Below are experts of layer 7 (counted from 0) of a mixture-of-experts language model. Rows are named router (the router's row for the expert) and show model dimensions 0-159. Each number is 128 + 32 x the weight over its row's rms, rounded and kept within 0 to 255. Numbers have three digits each.
Before each expert's rows: a language model's description of what the expert responds to. This comes from a sample of Wikipedia text that the model never trained on.

# expert 39
What it handles: Opening parentheses, quantifiers. Opening parentheses before dates or abbreviations, and/or slashes, quote marks, and words like most, more, only, first.
router:104162121103117109080140091143130145111149081126122134143124093062099101147110191140108145165141103119126148104077111121105101117164101138112131131124108132089109147093115192131120107198165190140134100128072156159110081089149053193196059149081157085165119147178089152112095145166150168117097127163119167119100169103112092094128059143099133092110142054117158132143118127110131151153095129109148084087108124124121094187148165131109157149116190118067150128132102156055146129123061070

# expert 8
What it handles: Closing quotes, brackets. Closing quotes, parentheses and brackets, plus inner pieces of capitalized names after an initial, e.g. "Spider", (Old English), M-ena.
router:165146119100126132072113121107092114148104105151145108119121126118117091126138108157130190118163143116168136081127103122144097094181132121092229097138114115145123177125113168103095135181127129113128066112090142162104098158145062149149024133148135070170144147132198138085107122163139173131081137144150133131086102105093113151155061169079161125160098138162134111149147124124102121143138162106178178063105180101141133175191177111134176137079095123136129194101169148096190100140107115

# expert 21
What it handles: Line breaks, place names. Line breaks ending list items and headings, plus country and city names such as London, Wales, and Korea, and "of" in titles.
router:099161123148144146113205121151076111141131100157088190192126091121137101170134215130124147181140138085160114157121096130161099116155065194066149097121111080084162121129164189173102137116112150106136120154088119153132087129180081124172081101152126156113161118138105114116155100175171102122095176118130125177127177101121152187114106156081119118117118146132175180138118088155146090112131155121092112029108122092097121138115120125110142176104126118160129146134171126116175124115081109

# expert 31
What it handles: Table cell pipes. Pipe separators between numbers in tables, markdown rule rows, and "plays"/"played" in footballer biography openings.
router:149130123115104104135148118144100159094167134160090162093132115148080069147126081113119094146151175129186165140061086102144085139127140099103164114090105067133112164164122112052075100162149171134144129153094164157119081178197111127122134169097136103155183129171079185136115140133108165109109087140155136150093123119175165164135053102084192132173107127108153121137162124099101129083127177109154136071088119144062118148128156080112182154098103144088092146146113095120156103191077107

# expert 28
What it handles: Biographical verbs, commas. Commas and main verbs in biographical or descriptive sentences after a subject, e.g. he came, is, became, died, located.
router:075194133112173080091080122148107134112143094135099154125156109105109128145134162160149117155120103118145172119123113155135114104088109125041209130118156083128186185112106104143147113154104145110130105088110085164097148075112103172152103140100177074149154114146148124066117116141089159116102075145136140073102178144077105150144125189061133135123151081126192139185116142159184120143103143135140137097095134123097100155146139116138162174117123102179111140104119133091179108137130136

# expert 18
What it handles: Adjective and noun suffixes. Word pieces inside rarer words, especially suffixes like -al, -ic, -ant, -ist, plus "some", "other", "a" before descriptive nouns, such as vigil(ant)es, olig(arch)s.
router:023140118102135155166201165137096153178120123142122116121148089072104109163066169160140178175090147125171130094113124098099113118126094138130141167149126130151117179163112140172150105140148153067156123116125174138103096086143052148156075164097139087129129107135105108117156131160136120131057148130155160136095103110121121183139110194084150079146125095106132164149100114148151117151116094106095061101103118068083101129151188108111114139143184132082130140194105168043138110120073099

# expert 3
What it handles: Name-initial syllables. First or middle syllables of capitalized proper names, often non-English, like Le, Me, Man, Bar in Sume, Sole, Tejas.
router:140170058127139131080108141111105188132068109123090137134133111108110104155134096109120136139102157130150168142078125107132119063138116141114145104121106153145191136131155142136114117126104121127143108106146165127118103091156074149140101190080057114167104111143132147120082152128156136146109165127143146118067154121118135189146107200120177115123092132093135198132138133162117039137171128073172106108099134180128071156177120146126189148085174113102103149190160144122124109189118038

# expert 37
What it handles: Name middle pieces. Inner and final pieces of surnames, titles and place names, as in Phine-as, Ty-co-on, Strat-us, Los Angeles, and -berg.
router:151143117110160130172105115129102147185118124073141122105106131123132125080108173146165154140135160132111188108084166086102062181146143117105117091137079093150168169126148154118132122148197118093152093155144102135116106122109112122196141178124129086181122121153148139114145064158138136138090075115128126146119219187139144134126090175100147091113123122116165123179117088132139126177170140090100160092081110117142149134167095088109158108155148088136110109149101173072161125075121059

# expert 20
What it handles: Table cell separators. Pipe separators between cells of tables full of numbers and scores, plus semicolons in number lists and markdown table rules.
router:135140123120136109096147170154105145115118089128118153094111130143087027128121117146110081143132182135172140129068084116155100142137163093096155114101101083155075186158169102088062072155165126134115151160157117129098061139201110118117102137089116134146156116127081159102081136153124130121075128130128149166066118100157178215161079098124164127155098099097139149176145131080116148123107209066156102092100099179104093148123129101121140153100151125132093173130106129094160091153132095

# expert 19
What it handles: Capital initials in lists. Single capital letters or first pieces of proper names after pipes, colons or commas in tables: G, J, P, Az, Q.
router:103176090118130094085150137138127143177134079151096192058136097073121092205115128153123137122154136107162170113076124128152081119166149151095176116114086100084162149159121128115116081156097103136152075122102158149114100141182071170114135132142087114153141142135084146091131162161166113100132139123134129119134145121109159151156127199125167123151134105100162171122133137126150090087186152089187120063088158110117100107146166079087149152128137132095164160138145089162105090181068057

# expert 23
What it handles: Table line breaks, name pieces. Line breaks, spaces and pipes in tables, plus inner pieces of foreign team or place names like Eintracht, Eredivisie, Guernsey.
router:117145098121126077070158086110133104100151134123130142163133105138096119189150145179109112171137142127126132106105130095127117088108128127088176072128119097126174115126117144083100123196143139162168070128080154152117106141146076158120058128128126136140163120141092150110129150156156117146122143136255114146095123065102155140131099164085201154176063153105164174137105163152143091215166191132148111091136113165097134138163156069074183162109137143091141123110159155119175115184091085

# expert 34
What it handles: Place and nationality names. US states, countries and nationality words after a comma or "the", such as Atlanta, Georgia; American; United States; York; plus "000" and abbreviation pieces.
router:167133116140154168127124147136109141198126144100133154127137050147106095125115180142099133114103147102121178106093081069160093159135093097126139098109071111144132176144106188131057090151105169095181134133158125127127026133141114145136112145112095079112152183106116117125112105153144124104117143152146128137109200159104091122132101182121164097146105109118210144133121094081128143160117166117090101101112138124111098164166125094093172145119167090165143086062170083121138154089106122

# expert 14
What it handles: Numbers and foreign name pieces. Numbers in table cells and match reports (31, 64'), and inner letters of foreign names and place names, such as Pet(r)ucci, Val(er)iano, Camp(er)down.
router:110201123133103117142165136144112184161159135150053129102082125111101083184129157120158180147077148075122205153118122057136079083148125157127137113099091095174139181120127128111126084149156078136173090101112153149095103134158111163092110145116101098162169177134144124117145115118156142134063094161115136129099109122106136125138105162118111134166091092087122183156105103140197111168173133098169073124127088153102153109128123074081212132145139132066139129113127125117131068155087153

# expert 27
What it handles: Table and bracket punctuation. Structural punctuation opening table cells, parentheses and headings, such as |, (, –, ==, ^{, and "Below" after headings.
router:112171127135155050126134154130112184139168132115129169124128176087107099162117114217102146137145112155122125129123103098108069088158086130117112126090135090125166135134143123094105102186139158112136056127106130167098097130197080155136150143087128091131139137152135153090158098111139136127149177122135158129081177166106110147162093125077137108120135142075165197147124089104097131105150128136153062131130148126138101132137145153143176123096140155028193145104126115116154126124079086

# expert 36
What it handles: Infobox and taxonomy fields. Colons, pipes and pieces of Latin or technical words in taxonomy boxes, infoboxes and anatomy lists, e.g. Phylum:, Species:, epit-hel-ium.
router:137138126132144154058120137114090106178108092125138176156130148107165055150088138114119121131160089132106192169104166104081075134062030096088158145100131112175125150146115163122061117103115148144137098116129137131110110120197140191160105146126059121170136104141153192132180149150117150120112139207141104175111156121144179174177070145117123121103114115202139178159145120176138162103190150142121143099146093163079119134126189038101142135106137122090105115125172151095162082179088093

# expert 16
What it handles: Word-initial fragments. Opening pieces of words, mostly capital letters and prefixes like re, un, pre, St, plus pieces after them, e.g. re-per-toire.
router:080151121111098081164162152159096163136091132150100188113116130095116104130110120129121188205103139074134139119105121109095078117126087124101200134105103081172122149160158146129140115122120175143181060120171130181094142141176126204098096153164154114186195110188153111134103110094123122142118148185156117064117143085156128137195087164113164103205135106082121136094121138082104041133113108102132138083140126101110088111149176098106191129100141141109169129159098142111107098102044119

# expert 1
What it handles: Hyphens, dashes, separators. Hyphens and dashes inside compounds and list markers, plus slashes, table pipes, and some short words, as in Three-axis, ISCB-organized, and UW-Platteville.
router:099077154158127080026113087125104147109096114119100168132142078129131042125093123151127124147133121133145155077107124131110102098191097150099159159085133083126159104105128186051093139156115118145136095077094138203099112165159112122166113170140098107132174126133151189100145136159146129196121135182155163069109125077156152174136153143058137151141146125157163168166170092161104101161133158146168104152098095109103122131145117138088116133126133064140104160138121099104146096191076133

# expert 9
What it handles: Digits in numbers. Number tokens in tables, dates, scores, measurements and times, as in 2.01 m, from 1972, 3:12, and 43.03%.
router:139144130165095083103142110095152141182122141111071166127122071100074132157157155106123122140082111079138143085094077082169147095156126092155193088101092047174197184130149144122143083120133167143177118074125161136087073130179084155147106112120116127133166127115093113107141102092143102155141193196131146150114134123100152136098097183073161104139126112140175179157132139117140136096148111084097099104119068178136142114155143116055177138135178152136093108096117095089142109128094133

# expert 13
What it handles: Word-initial fragments. Single letters and early pieces at the start of split words and surnames, plus the words to and for, as in wind-p-ump and Ritt-m-eyer.
router:108126162169181101157107146140089100139092110172108199139120111086121082171087204143121148137115139082170157121097156152170073114130081183094129066133100105126091191141102117077088066121122135140124128104143153163107107112138130128123105096150134152160143118150134176129137067137158147156069109163139107103069162156199123168120087168119212108119156063113176134171118153144117086141189143139109130082109120091100147131168121076098121170145137116156136089131095129092176084205139107

# expert 26
What it handles: Adverb endings, pronouns, unit pieces. Adverb endings (-ly, -ingly), "not", "it", "also", and pieces inside measurements and geography infobox numbers, such as seem(ingly), 1(,)942, (sq) mi.
router:140137156169119051112141129127126104157147157104114188112126142123115131190112151160072132154133159105178133157127140098159091123197043177060161120103155067132144190103149168089138140100104190138190090138096151135093130090130126099123110097139108171134175121137150167119146129123134149143104143139128082142136191168087126137168078178066165133177123136153143144133100103172077116128145158071142157095126084136130075159131162154102133149100155152083117164094136153148182096171062101

# expert 30
What it handles: Determiners and modifiers before names. "The", "this", "these" and modifiers like Former, North, South, historical, Outstanding, at the start of noun phrases, often in infobox fields.
router:107163124131155121070178132172111147151113166125086123103157093114134118148114106105145109176108164077160130152092121081134156105131055170108171097136120098135099157110158140140130083174192194105172048087106156139112119128145047166145108183135145147184155128164149129096162105172101123136046180209159109123065091158109136151168128153122148104136116105175201145152111092102126111150135107110132134076159128072118092153143164117121117152138156116083091094124112132095119083177038125

# expert 25
What it handles: Descriptive word endings. Adjective and participle suffixes and descriptive nouns, mostly in species or technical descriptions, as in gloss-y, sess-ile, hair-ed, and bas-al.
router:134158136145128177120108108143135147127141119109116140116109131102089102200084168179076179169169107158090117079105141079145111096126133114091139064099090080153176197132145124109066122186106164128184123080161128139104088124145101143178153167067107119121122195165153174128132112183165128139094116150186119168081196106146135127162113159123165095167137129135179170137093070128158163141147127084071186123095083147133123166109173132084131163130190140066131105113115174122149113164124054

# expert 12
What it handles: Head nouns of phrases. Common nouns after an article or possessive, naming institutions and things, e.g. University, season, team, board, station, name.
router:093122154188174163140150097171080154132134102125141150071099114168128149142142142154135131129109102124154143144127110121172165052173087107051162090104091105174141159085144146140112101165146160172129110121110100148088111127120123116180118120119079115189106089134144100110121087115153137127138121137137102116123146113143181173158038153093141144142072131152151113170142146156132122185136165115149179111138070128127094110122141175158122170119129082148088134146110118038146082136110106

# expert 5
What it handles: Name-ending word pieces. Final or middle pieces of personal and place names, plus common first names, as in Isab-elle, Paul-ine, Det-roit, -ley, John, George.
router:137146120161163159125134125163145153165135123133147105118140136117156120090123139121125162160111162096147172164077136070106063106169121165118115095112130102144108180126120158120109101145125095066109146144128109096110086115122113163163108130076051117113100099087191146123128052177146149185140102132140123156080145167125148195175081174115113126101130114138153128186098083110125078160143136077133161067162102150120122161169146129089194141133143160117070102095164190103169097098133116

# expert 15
What it handles: Plural and noun suffixes. Word-final noun suffixes and plural endings, often in headings or list labels: -ers, -ies, -ations, -ings, Years, Products.
router:126168130131129131089123149179070177173161123102149147130101133158142061148132156201136139172107104095170130112094116102137103121093087162085131090105119090208166156122173149093096110201141141078163132072092125199132094138172105108160134132113145118181133106175096113124154136159141115136092118156163174154089101136122140143119078142123130118134125069153160146169121092091181130110148104137116151126076118092055142150193133142111144205133146163093160092109084150098177116178076107

# expert 38
What it handles: Months and years in dates. Month names and years after "in", "(" or a dash, as in "In April 1966", "From 1966 to 1991", "the 2017 election".
router:095134098173142145124109135148117140125114097114090126109133122145112079113082153139097194179119141087154138119128151102149161142138072156132163108089094070133148161158126083096102117114174108085119094096119119112102146152120143130156103135098111122145155124138129079092147052159185125167130114131169153142094119133138170133130079125103163105108131095084147138206132104176155169122118163133071155087119120117118139138123156123070143230140173118103102091130111162109139120109114112

# expert 32
What it handles: Proper-name pieces. Capital initials and inner pieces of proper names, places and titles, e.g. Sp-ok-ane, Taipei F-ub-on, American D-ad.
router:126189140111111128116166079143095129164090083160086174165106165113118101143073096161110116101133103092149113139098100122174083156131122191115138144061097108156134128178121162107129136116127124109142085118126101159120081141210082215120109148167135133176136154139107112083107114143125109090100107163071146087163161131157128143150154159107190057135157093073140164185107168146113172143175112132141154101057113074082113162163186185112158171081148112129117201169139134114158146141081104

# expert 29
What it handles: Common head nouns. General nouns right after the, a, or his, such as team, place, film, season, and role, as in "took place".
router:133136132142120086120164127168113127115150119132142171098091111089115113147081125219164181144181127096121140120130185068115103094137112100074180090083101072172143151072152107090137121186142167099143068081115098169090106137135119111147129101078150139161139130198116107131156147130155141108099110139142130116080150176152168163196052190107113089168058119092177158116097087133178154127149168148136156116062087145130077153138153150114151147109117129119129149122089128137145122227077096

# expert 35
What it handles: Pronouns and relatives. Relative and personal pronouns in narrative prose, especially which after a comma, also that, his, he, it, who.
router:116139126129179072134144073072101132115091156165094172086137106103064109170101164143119122155126180087165205071137146102089129117117123136142145134062094149150127179086169125097107173132138153145146104165139149190099110100126070126139139101152088093215124098104118110076125114168145164139117116135156145161097154098145121162092102156133114108122078138150168150150105112173134081177168189123117121121114151124132094153142107075083153122138131122112166118128143106029172077144134091

# expert 4
What it handles: Mid-word lowercase pieces. Lowercase word-piece fragments inside common English words, often stems before suffixes, e.g. vol-unt-ariness, Desc-rib-ing, incompat-ible.
router:097125123213179146110173177134102148143156120181103160152099119076111103125128159153144146159140149128165146120107133095134112087152098153094123135110100104125155162103136126117124103125065147124104131111147154179099080098172123183187114150086106097126196117148119117115102119145087137118071169167155188104133130070164088161095078154115179053135129124077157168161132084085168117140185132088115104073106120133109092088148146148103157197118165168136103184157136126142198148173109166

# expert 0
What it handles: Sentence-ending punctuation. Periods, colons, closing parentheses with periods, and dashes ending sentences or titles, e.g. ")." in prose, "Mad Max: Fury Road", "Family:".
router:070141120177114090116127086171106137124095181145160174167133071124168119145120156099085095116115146094158197099126116084112104100128089139128142118104140104101155172103120162096057093127155123110168078106129091116115029092132092161126116186148102108155153127158126128133155146160145172141111122186149175131113167092144125191124109180118139106101083078125111185160132084135168149151149196119164118145089102087142131108193216138119166116096178123134157118183150161128141074155060104

# expert 6
What it handles: Row starts, ordinals, month names. Table-row pipes and list dashes at line starts, ordinal suffixes (173rd, 20th), and month names in dates in politician biographies with succession boxes.
router:147134142145115078125142064138087176135100108173124153159185131156162089165086157154134145187124179086130108132100092112130135086138139177129171171105111081134143166144137119120124093130129155159140098112114144122111131100126129172167136143140158085147197112118128122119187118122140142164161099191148149108136160129107162140117091134025171107164156095105163158182107119110131088166133133109126076111099108110142174148197159130115147108072098075135157117151172163070181106157050119

# expert 10
What it handles: Sentence ends, headings, mid-number tokens. Sentence-final periods, closing heading markers (== ===), decimal points, and word-piece continuations inside names in sports tables, such as Waw(rinka), Haw(n).
router:085119133119105068109087086131138093150108159127131146118156118101117083146139130121104130146071109088164220071111090109142076134106114108070201070072150074158122153125079108072048121120175130156168125118079107131093063116131099149123081141161127161115133139135112109124124147142152123128103111142144103111079169113155170160113110144085153150103115132124105174159130089186115090123131195116145180108109121089114141093194170119139182131073178108090154134155132141138176095177052111